config.toml
n_experts = 4
hidden_act = "squared_relu"
moe_layers = [1, 2, 3, 4, 5, 6, 7, 8]
router_score = "softmax"
init_std_router = 0.0111
learning_rate = 0.00163
beta1 = 0.93
batch_tokens = [65536, 131072]
max_steps = 3796
dataset = "wikipedia_en"
Below are experts of layer 3 (counted from 0) of a mixture-of-experts language model. Rows are named router (the router's row for the expert), up (a neuron's input weights, with its number), down (a neuron's output weights, with its number) and show model dimensions 0-63. Each number is 128 + 24 x the weight over its row's rms, rounded and kept within 0 to 255. Numbers have three digits each.
Before each expert's rows: "comes before" lists some tokens at least twice as common just after its tokens as in all text; "gets" lists some tokens that make up at least twice as much of what it gets as of all text. This comes from a sample of Wikipedia text that the model never trained on. Tokens count by the router's weight.

# expert 1
comes before: " ", " —", " States", " −", " +", " —;"
gets: " |", ";", ":", "|", "th", " A"
router:127140115120127122168141126124133103143169166085133109139138171144125135098136138125112104102101148153129089134164110119152155083126136096128083096168086083134108090146122114114132104105132138
up0:128150140137182122124120114125097135102101088132129088094153145120068130102140142137111131140159133168104156068128085125175180131140122123137099126134100093126104089106130138137128126127119103
down0:112134094155146153142146105116120091134130136090160107126107113163146133120104168138142147150117101132120133143092177193142142132122092162133149117112120114140142126148096088119154115138134140
up1:137096142085161159133085110157113125109123119150142095154177163144122111142118120106099141118149153189145173141130114126091141120164119117130132113112108147143121115183105124102135190116124135
down1:120126132129158142123158137140167153144128155103159104087120087098128156162107088159076097137106098129131074125142133158093133122115190091129125110080093161149111127124152153135127127196177132
up2:112122142146166154091106179134077138198122096146109135129109146140092091147169149123161137124164136149149092118122162140132135129154083101141114073118124118136156111121092133144115103139109117
down2:151180125125116121075130172077131107078132095114131133141164157069139121143128132105167124108140119078106104146107134121121124127119161129142156140122155124093154153141138147125138141090144147
up3:132070154168154116122109086184138114095106118150177150125168119097133148159060135095111074159116085134123134120109110125138152132142154147094118090119134083114134110120093147131129119112144150
down3:132098123135147114095101132137191110102127088151099152107119137085172160169131104095085127135130136125114111092130119129126137117125125098081132095062096140134131123126135116129074129109120161
up4:139131138155116138127131112144066118132169115147134102149169134048122134113150132159076168086130128159098126178131162176094163171158169130129119115160156150120095126098090132089109156128139133
down4:141153112190115107120115160123110116119149102146150110127134130117153120111171150146118133097136141130132091113164092157109138158109107149131117102125137117105116095125103135154186091151145159
up5:135167128126145125155122111140141148158118142129139110109072155133116127145117073138121104152135110135127142140148111113142117139142153115097127134154132155131164135117108152124125125140096126
down5:150127125157130136155142128163112093095107109152170137141122140104143139113175181128066117131169143153114138148120142132128081085174138143086091114138125173148118141114144113130094126139102121

# expert 0
comes before: "-", "|", "0", "1", "2", "3"
gets: " ", ".", "-", "\n", " |\n", "1"
router:139132069111139106154104123166113143132151102103093141138111099113160109137130153117136106134148163099113162119119125139129134130088098146100132125133145136128138154110122117137114084167136119
up0:156130130159140124144120138183170134183105119120096089110116128136153113119123146131150128144137130141108111109108122187154145115096172155113154118135171159126136110130109125162118130193076130
down0:113100103120115086132158139143117133162163098136129147070150177139132093118114102061078102107095144132140106138095124133098175168155106066129170115143140130112081141114124103126151147147125113
up1:119118152116132113121186162140103121126136148134139141148125162121130137122117123171118089100110117139153184115125127178151160137103158120120093165168113110129134091103142165102171128129102147
down1:128106083155142104149110112123107144107157120136115135123125091105173117132132133109136142108157114137090113171085163109076115098095111173107112133133079080158101135129101159141132108150127094
up2:124174112147184139145107118162105104143126158132088141129125153146146115142140132145131142120130195161147108098114106107153115134091130093135124117130112101101118098115118143121179086185077141
down2:147135076146133138142157128112135107138116128150148130140126114154139138091116138137149124096134159111154061152142152146108168158092098137114130108092116163097129106093152147128147076092119150
up3:121132085107112149158118091104115166123139145129123108110078163115134127114113120132134138136098129110121125106149124140163149101144136116142126141092154122154170128160118096095153113129155076
down3:107115126141114144154129122100109129112156130180128095146124140117157144150110157102088151080106111082125139157149102110158068120102110082116136090130123119104174117161107110156161089128113090
up4:129107141147120124152142125144110114130128112126101102114098144125140123152147144167102170149152104091054160131096139133127140158131119113150115107108124144106134118150086103119147156145133134
down4:130135161106151132121095107131124148105149095093078113149157121105144123150092144117133141116111131105093107117100100115142137127102125085152107146141129100097137125130157122118120108125118091
up5:091129113128144149122153101105104141118121147127148036102137172152106082097185113173177117090095149125112089130141131144160091124108164104172135143088172118127125122133137081132077152176116132
down5:096115135148138120126135123123107121140154122127138114162081091099147089129160130141121124105142095116114134118136107101125130140138133110136132134113122165134174138134100124122158114084172163

# expert 2
comes before: " the", " a", " his", " an", " be", " he"
gets: ",", " and", " of", " in", " the", " to"
router:126163118131097169110124145083141125097108119183155152124082123093124120106101069154103146134187096128153132085103129085093108142100156151115118140107141165121165157136154121125126132120119122
up0:097100086128102140126112099095131149165133139122174103148134139171163154114176134130136143112101090148138112127117094123168129152118086136121074099132160165175111151148142162139115105134143113
down0:135128133152105157115120155132112135151120167118108107159112151141143101106135109114129128078151105147106101101110061163141137070156109132146107096176132117068144127117134138196149108129154083
up1:162084135108141097102140107186104166128134124166105100100120115111126103109139154119122110124098151089099151174130152193118144166120100115138120168112162100182101149125144157140104103103154128
down1:140136127148146098119116151117148106155149140134147153132088127114112107071149112124156085137128166087115169157123123119138083110112093087134127145109115146171130149083103091112109107132089128
up2:150144158119136136105108136114151139067092178141165148089154095196162113082166133145166101133117121113115121089151155140143143132150140104102119105113141112112115162157127139119147166129138147
down2:147126174170108091127119134144157129100120133116116153075141071125169119111118103119106141138121129128118117120112109107178115140132102134160151122112145154137134123131096144134139152145154123
up3:143133088120126127140176118146133150136163117107143100093134135119140120101116136133117134132187117142097164135146142092130118120129136134089134178146128099121113080167135112127113106123144139
down3:132134103127153142141128154147145120129156114087120154112102118141092126147158152119105100163121126095129184122125136128160104142159153155170109097123133114139155123176118106132171096103112142
up4:095109121128133107139173108161112122113142082187147145191127115147114136151150138103114127129143172138118103094107125083114162140129091131120118115087141140122136148126111141145165147134102126
down4:126102129099113124128096137150111159179103125156129109109130096114080146140147086140164122133084101142143100085153121125093099107090135091133126138147127108174135171165158121156135152101086117
up5:171098189154096112139101184136144145136111152129114134119162089091132113104124160113164100144129107155112143121129118186146158166116109095150142114093117108137123147100120097134129125093115078
down5:155121125106151104138111093102110150131118131132116117155120149104096112118109147100117118121127073105135118115121142146156171150132123137087108102111128081151105166154181122186109133115062133